config.yaml
num_hidden_layers: 10
hidden_size: 320
n_experts: 64
experts_per_token: 4
d_expert: 64
d_shared_expert: 0
hidden_act: "squared_relu"
moe_layers: [2, 3, 4, 5, 6, 7, 8, 9]
router_score: "sigmoid"
normalize_top_k: false
routed_scale: 1.0
balance_loss: 0.0101
balance_bias: false
router_bias: true
n_groups: 4
groups_per_token: 1
init_std_router: 0.0193
lr_router: 0.00044
vocab_size: 8192
norm: "rmsnorm"
norm_eps: 1e-05
tie_word_embeddings: false
optimizer: "soap_variant"
learning_rate: 0.00298
beta1: 0.95
beta2: 0.99
max_grad_norm: 2.0
batch_tokens: [32768, 65536, 131072]
max_seq_len: 256
train_tokens: 312700000
max_steps: 4348
dataset: "wikipedia_en"
Below are experts of layer 5 (counted from 0) of a mixture-of-experts language model. Rows are named router (the router's row for the expert) and show model dimensions 240-319. Each number is 128 + 32 x the weight over its row's rms, rounded and kept within 0 to 255. Numbers have three digits each.
After each expert's rows: "mostly gets" lists some tokens that are sent to it at least half of the time. This comes from a sample of Wikipedia text that the model never trained on.

# expert 55
router:088191138135104095162150166105159080158094152118135124172149098119064174102131076124152073143146138085098096147068163126132138131110142148130167126123125153140133143163163116125183138126157107106151099151084126191157145111110173134138118135
mostly gets: "°N", "amil", " million", "/km", "oster", "ighter"

# expert 32
router:086126149143133139128177177119088117168106167141156170140090083090124159078045140118183110160155166143115114157132104061084066136119152132131168176102190173137161066100092092098121149080141130054117165145144120149133184187129154107159130135
mostly gets: "-f", "Col", "born", "f", " sup", " f"

# expert 44
router:128182218173141115149132178115093110142115163101125089143074072101148128095114080116119103135174153169121127158112073123087101120119100129071152140150150109158170144142104145109154192120170121116142117163092127130138124167093100134172144143
mostly gets: " Phylum", "|---|---|---|---", " Animalia", "ators", "atus", "ants"

# expert 15
router:097148187097106114106187157121137121119103170131148064170091136159098169071111136082115101145124128176146132166105125073080109102120141160081162177125152131201134113078170146136134174121174181114105165174112149191100152112164149112108107155
mostly gets: " both", " several", " many", " these", " various", " footballer"

# expert 34
router:141108113127103169159155152104136057157115190080130113098136142124120184053110136154133125135159132119107061124122110155094052072104144092100153123153111123150190185113109110150102103099139175079129111146134121181116189155150147123137140147
mostly gets: ".\n\n", ".\n", "===\n", ").", "\".", "===\n\n"

# expert 39
router:092187159111136101119167169141119062160124154063131135142109037130108133102177091108122102098120154130094088163087109107075078133103147124085105188184109115144177156156124110171180151128154182136112125163038112168124134164159116103151130138
mostly gets: " Candidate", " %", " Preceded", " Coordinates", " Location", " Website"

# expert 58
router:065108155160125104099134162131174102103158126103135076137115105149125168129124084129123120090162153200059094143097138075134082113128163128078106159169128134138131127098142169122138148102102147116141121188119154190119156168111116106177129104
mostly gets: "rd", "th", "inth", " Force", "enth", " T"

# expert 10
router:109095126135117097181131088155124119164102141141103121134166097106098189108126117077128119186162087122099116111080126110076132061108146121115127182190123226156164164081145141106143168066157140100130195150151126150094165166116140099166165108
mostly gets: "/a", " requ", " Ke", "IN", " maint", " Qu"

# expert 2
router:075116117160110095132141187111149078138104125125180133146138105124144154102107106119181088113151161101077140205100122087147126120090134151093206116103121118121138107162134155094183116109143168109149149192104143145147181184071149117120119164
mostly gets: " MPC", " joined", " −", " +", " attended", " "

# expert 48
router:084180100157117080147172165085152091145133130108158090141124115125118215104189114144101154133131163113123177169107143133131138090128152115123129155096114153146137130081144148066112130152116201109066184123098153169089151135149128157145141113
mostly gets: " sq", "°E", " Railway", " railway", " Historic", "/km"

# expert 21
router:105100096120101085166181135096164109098143187064170149109114076120103132131121073177099117108151134051102118130095121149126069070092150133144160172153085234112176133103191089096143122133149168105081120114140137149178137144165164144120121121
mostly gets: " time", " way", " reason", " Day", " tries", " death"

# expert 54
router:120141195099151142112175206138178118182093140127155151161116116167135152120071102096178097129145094124132118166100108097129097099099159133115141182127089133178148141074144077100132091067117166140148127168130146195135147144096124160132123098
mostly gets: "°E", " La", " Fort", "°W", " ago", " car"

# expert 17
router:092112153170124059171116171111125104191110143067203117131168097151086107093120122140149131091179155137121144196093093115069122108108142097068158149147156173131160126083139115129119170102141151107153130092131150197151141160125127114173119151
mostly gets: " and", " or", " &", " However", " without", " but"

# expert 8
router:105127145111097134141158166114154132172109129116171132165137148139094151133105074094120108167189116149095156103092115145114114098099134142130169166109162153137125095144095140184125144130171162067125167143035145196107131183092161147177142108
mostly gets: " l", " pl", " comp", " acc", " inc", " sc"

# expert 51
router:122113106155157087156177181095141129156139147108141123173110130145146163114102122136103083100109141147140112117083180103113135102091153125143159162127111163126176085082199136052130091149107189106096124106103118148113137200105096152134108115
mostly gets: "°W", "°E", "″W", " car", " households", " School"

# expert 6
router:137095186163095117131181120128121134112086161132190124106074109109092157129161132077143057058159125184060107123082137108134113044100142128093193179184140155121190157093138118145122122083150122129090184118069134142111178149120145163119130134
mostly gets: "″N", "/A", "-C", " Ar", " C", " G"

# expert 57
router:124128145166164104133137144107100108173120171095161120151174108153069124162137164081163122126169149200119116148092102112120122108088145130100136186215141158130143101065156086165115146084157135156110147115134132180139209121139209157126169122
mostly gets: "ić", "ović", " Maria", "ı", " Henry", " Jones"

# expert 0
router:101107140138155126165125180090118109164143192108153105127145084148110157093048113146159070169146153113072154160094112126090133052061171085118185192190100147205182117117155117088152164115161143132121180147113103141111144150153156121111104099
mostly gets: " Bh", " Sh", " Raj", " Ah", " Ke", " Mah"

# expert 18
router:116136177147115111114146141122176045154180134079161076134144090110113167138126128075142064182124152173122139201106182110129099107106153080131190128178120164127181139177178115085157165058160158148155134178107098169121136184097138149144126128
mostly gets: " first", " has", " have", " had", " would", " only"

# expert 1
router:057118129098098105130129144118147151112031179151133125142137120100116166051098122070120092155191075096087133119085151081133107035088128079172161204145141183225113095148135160140121124121158195082118161140082148177186152167106132123138120107
mostly gets: "c", " sc", " MPC", " acc", "igr", " comp"

# expert 13
router:153166153122163143103126170101163145199129180081157080225115135121189135086097125103202129176149121076092152195088091157127144114111113136133171158128147143194148132169080137140157127143218159112139140152108137172137143158097110194133118125
mostly gets: " l", " pl", " inc", " under", " sc", "c"

# expert 30
router:068169148203183086118182132144138149150119111067140106197134077117052208089122133106106091159192117145086124163090126110118115123077185150121144128132100121140156139148084133102127130097175126122138137162128170155131146137136120117125162102
mostly gets: " There", "oad", " learn", "aching", " From", "aying"

# expert 16
router:087176093137112105123152137085147114138108146157125113117120104134100166097143121122113079164139151129144113117137081121080113150081119099129130139140137166093175124146137092166124122089141185079160176110123182217083153162163197169129171116
mostly gets: " due", " said", " announced", " However", " wrote", " moved"

# expert 46
router:128187165125145113130187202156137109129095136042142092116057036112123158125126094124134114108107139086109090125102109090116145127123105103154134169140123137162186156136092148122122156111132186148113181162123131147137111168108121126163149138
mostly gets: " Location", " south", " part", " %", " Genus", " Coordinates"

# expert 31
router:115132163189102150130146107107206113109131162106161147142118100152152118083115111115106097185163172130066056179086129102141063111084190119101196214141122142123152083151181107104174183085221130116129134180068140140157121152084157112133140120
mostly gets: " has", " have", " had", " having", " can", "|---|---|---|---|\n"

# expert 56
router:143119142121167072098121141114146074177140177120122155141137128110126111135142092122140049109151077105077128176098110084113090086159168154159164135140115158136095124099124152080136231108131119101102136162091136199080136149161084149152159082
mostly gets: " Joe", "ream", "oot", "igg", "EL", "amber"

# expert 12
router:079150100100094103100139123142138101191077167125126140110102092120100147048100119136103118226156103094068118156094088122070117060129163103125161141152152183191130186145120128087161158095148137030130157109116117140168167105119149080148114148
mostly gets: "igr", "bass", " Miss", " Qu", " actress", " daughter"

# expert 37
router:122128148117121138169176174108117093136109162098145072151135102090140168076157081130138096147215064124119125148124114149063085083137146080104106107173115120157192134159111144174131140122130202062145120134122119146117191123138141130135106171
mostly gets: ".\n\n", ".\n", "===\n", "\".", ").", "===\n\n"

# expert 27
router:123162150175097120161166143110120104167071148134145140127113140109106142147097101114094132097160164085054120136103144113050109095132144137095144173125146154161172176125169116140129146142115175116145136140132147125104173130149179098147108088
mostly gets: " Russian", " British", " Boston", " prop", "erb", "p"

# expert 23
router:126099180148113065154116183115128107144096180042190111153163098131102113109142117143147106096148150097097166172113141089088120103107171103102181155148156151136144132092131134126145171083151153073102132105119129182134132205143127143141124122
mostly gets: " and", " or", " &", " but", " while", " After"

# expert 59
router:090140128144127072103145159175135142162169194074138090153156098156112130103159120146196071105123128154103078174109114064140072037128132160113188158177108141127130090142124165139140178148180149134108172145128072184111186133172152124123137131
mostly gets: " Joe", " van", " La", " Steve", " Jason", "ović"

# expert 35
router:106194187163100122087148169075119118142121165082128044119080115154128158147082078130146107122196120119096153188122112105097096117102116106106185155148098139131151103132112123135119150145144112095168107151094158144138155118135103121114145119
mostly gets: "ients", " parts", "ations", "ments", " uses", " groups"

# expert 40
router:097196146139197124156195187126129044161124150063154153137081055100112130107200097108117085139136169149084120178112123092096091127121126128124118146174156103173210141129115148120190141120170197108099179168046153141146114153116106138190132142
mostly gets: " Preceded", " Genus", " Coordinates", " Website", " Candidate", " Clade"

# expert 43
router:105092157147155047110195122094105097129127168058131140144138060128114117120105092102163116132145130149090092183097160132095074130120130112080133161146195168162183102162157071179207160124207156112128125128120130151099140127166122103151145129
mostly gets: " %", " Candidate", " Title", " Genus", " Length", " Loss"

# expert 49
router:102123119133146074131129169110155099165144126090129133113106113135134154112076101150157117108143114124119058133114078126069126133143115115146205158156167201111150101102178130092138172112176136091148200110150185141105151159095124092120166108
mostly gets: " million", " seats", "/sq", " Fil", "rd", " protein"

# expert 60
router:100119129112168093131130192125173107133156161124141099080085129092142125120120076155117117116147112087083096148125098125130107112134138162114163137153153126147151116118136161141119146093170164098126183109123176150088141160091124132139140146
mostly gets: "inth", "hana", "}\n", " sk", "rist", " Fil"

# expert 9
router:108145174111179134096121142096101104188166171091180092153079114107150160081141156123181090152151158149153136186099136135096127076123095102133177168131077172165179169153124112101141142107179129112061150150148109126207155110081142115128128110
mostly gets: " father", " son", " director", " footballer", " daughter", " President"

# expert 45
router:052154219152141040085149129133121137116109153072161150112101103166131134103058062085183119155169103179123169122113149152085130131152129121118134130141170185132158139131107125113206161121162146120151099138136135139137142140146155173158111158
mostly gets: " Cup", " football", "weight", " Championship", " kg", " championship"

# expert 53
router:123160205144150117107150147151085114127123178103143110138124065127100100149135120106183120079197145158116098139104143075136144097080173052110141149148114172148116135078156109167105110088102115113123130127110115135152160128127193135104127137
mostly gets: "ić", "ović", "ı", " Johnson", " William", "kins"

# expert 38
router:053155114149124123101153163156121052196067137109114134143124091116128173100103143132165158166151146133074146170145139071092066136088137112147163125166113159111136147139184061132116099062169148099111156157160161169112184164158148119136077157
mostly gets: "born", " They", "from", " they", "\"\n", "with"

# expert 4
router:091210105173131058117131156108136071146176193099197095143141103141137133076106086140147113116152123116089138153116137073118127100056206125074195126116157146132177105137142120076108115075142112144150125140096150152167178179113140104130130119
mostly gets: " −", " MPC", " joined", " —", " —;", " attended"

# expert 62
router:107134178124185110140160142137114122167101206138193111159138111164081105129130119090170111106172113177126088190115102138109082083088123133119164141150099133112182113112171099160124100068148098105106183161121118144156184127081143135134112148
mostly gets: " David", " John", " Andrew", " James", " Richard", " William"

# expert 28
router:066132122107071123160179139108174060139152176068183143127108116153029173089142060125108120093124105104068139114118116146125105087107169109089155154125143219115159134097164093113113126098131155084121170101082118188159137097154160118164168117
mostly gets: " latter", " Angeles", " same", " original", " coast", " Boston"

# expert 22
router:139183173184118069136142189114182099155136149114145094109169123105140175102134115162098087111120090108102159158114146110147065094103107156171179146119172157156201098096101083113104142064158120127153128144121107148160150118125168092132135117
mostly gets: " making", " using", " leading", "ving", "uring", "ending"

# expert 50
router:115156125145127085104162210125129099150143144048147137123081106151105186090173078136153076148157163120082118149137121082071136108105147082153158126135141129098131096085186129136149171141136175103071137153139146181165124145149138105110118118
mostly gets: "″W", " car", " households", " John", " Robert", "/sq"

# expert 3
router:164104174118122127092121156091156116149094205133203054116075127143128177073100173123147060140150107179107117116112113050105127127146165128073158136118110106177164173149137083129123151072179145107129105135068115160093142118076178092110121080
mostly gets: " several", " both", " many", " various", " Ar", " these"

# expert 61
router:066140106127146070060146157122198090131122141109126176111137154164127118128103126179122072130180093070106083133082097128102119119139128142127181157167121166156105102154129132090142162072116124081111123139114131197107113145121147131154161117
mostly gets: "rown", "oot", "ook", " black", "}\n", "ould"

# expert 52
router:091139132151162120120150161155200089110118142100121147091148093100109166146059131122097161123167098086136054175114124125104180131052159157130112110176119138186176145093194135135149111025174113087149156145122182185128144111104130165171151110
mostly gets: " Michael", "oss", " James", "ll", " Alexander", " Edward"

# expert 47
router:108134153143130143106164107123088116117119194112147132120128114133145138088140127140146116122123173151136064159112140115088000086139145112151164185134125161169125124094171155146127140117165144114137144177075101217099164180110119111137156113
mostly gets: "19", "18", "born", "20", " Bowl", "History"

# expert 36
router:060207151167106071134149154064130129123125169106112086144119087110129180109087110104174123075194096123089170144140169123085119148120076097111153198130127141108187081150119053145159166068179147086149148167126140174107127158145106139120170073
mostly gets: " hold", " received", " Apps", " uses", " Votes", "Species"

# expert 19
router:066142138105068139157158126105156094136151148090174122125111106131045180111144074134110148107167125101103121112089103128121085125099182097103172156147085199119148143117179112097105101095136154105153143127110148152139151094159146095145161083
mostly gets: " same", " way", " Battle", " latter", " original", " training"

# expert 11
router:128140163112086120059110154090147145120112141105111079160119129114125203134103123106164065111175076115110171154105142149139111083103116116068105175205149146186159142145134120096127137074157117109132162149107120160119139125170121143109163110
mostly gets: " Mer", "mer", "orney", " player", " att", "er"

# expert 24
router:178217125212118129167194162105127098135130137103162106164154089166041200101119094059170154148140132106112096145139114072149128125118193134126179100098134096108167127141143094142152144149202141124127134164142116139107165141154160155125165107
mostly gets: " has", " had", " have", "|---|---|---|---|\n", "|---|---|---|\n", " is"

# expert 29
router:097176162169104104093201140166102095119152159041156147172121126092103141129101100092150116166128114140080190196112113048106095094064170113117185109097123111129156131088113136134109136162153143115152125142104107208162160168175117124115154109
mostly gets: " Angeles", " Paris", " Austria", " Germany", " Berlin", " Switzerland"

# expert 5
router:130124125143099108153146098144124136140131128118117145142114110129138220095114106078086124194175129168099111129104138065048150060092157134144140147188123151163170184109157160115133148091152154109141207149125104151128180130180142098135143144
mostly gets: "intend", " celebr", "/a", " —;", "IN", " Ev"

# expert 42
router:120129098117085126146153175116175097110155130066153164154155098148094189047121134146096144138195112117093064137102120147107114120097089107065104137141147132163157139120130113099150140148112177092085126111097133172159140158136139090187102106
mostly gets: ").", " Col", "\".", " col", ".", ".\n"

# expert 26
router:090146141110128058101175181123132140130145161089154047140121103133139115061099139126096065110170093121112144208097136155138069113117117118110128132145168131115144149147131097142102127075164162105177203133118101187132154126118143083132153089
mostly gets: " only", " due", " wrote", "ending", " working", " said"

# expert 14
router:112123158115108111135125108135098091108114185146171131145060125151118124108128101100143105109152111126059115181105081097114082125116130120137168133175155127140174095161170138157176121140210154093086137149159072146106130132077162169118178174
mostly gets: " all", " All", " both", " several", " many", " reg"

# expert 25
router:109167126171141119169185144092101116135134167119146081158071087126074133132080137097094144091131137092094142200109152135063115070126155122143155123115147141151165128103139101165157115101139134110119138112116118114116196155105154153120137112
mostly gets: " due", " b", "erb", " exp", " prop", " moved"

# expert 41
router:052135190186108114100187189150110153143137163063111126112106100138113122123036052134147144099127158144110089139097116131063067139112166153134121135114176172131166134109132093121150163099160148099158105170130133128171143173157193149180123198
mostly gets: " title", " term", " Cup", " football", " Championship", " word"

# expert 20
router:103147116146147104191129169128144027170084178126161121132096104103103141136126132133151090070202117101074053148095110165105100118104121098108132179159105188135141122138178083139146152069170135074157133140093210144130139120107187140148163084
mostly gets: " Russian", " People", " Times", " Afghan", " Development", " Soviet"

# expert 33
router:076158181165133101129191112137125114188158161119193151155083091105112172122117127102143112090126168147116139134110112096129049077069145140147142161114110171101159085137130135075171141129174122100177167153104122181130202157150158096138124127
mostly gets: ".\n\n", ").\n\n", ".\"\n\n", "\".\n\n", " |\n\n", ":\n\n"

# expert 63
router:098166124115131087090137165091166061128102157134122127140146121125114120106130115123117046120176093092077123155073153091123087118117133127099181162184087136160135124141148107118157159093115132117078113186105118181144139134175163172162137117
mostly gets: " CD", " Fil", "}\n", "amil", "°W", " anti"

# expert 7
router:116152146152092096147118171099090139123040141145143114167160126092105139143075106072114104134139100088110140111109095185100090100083087123059127163131126125164154122153161131144140148115181112073133124180072118175130167126156175118150161148
mostly gets: "igr", " cr", " fr", "r", "orney", " dr"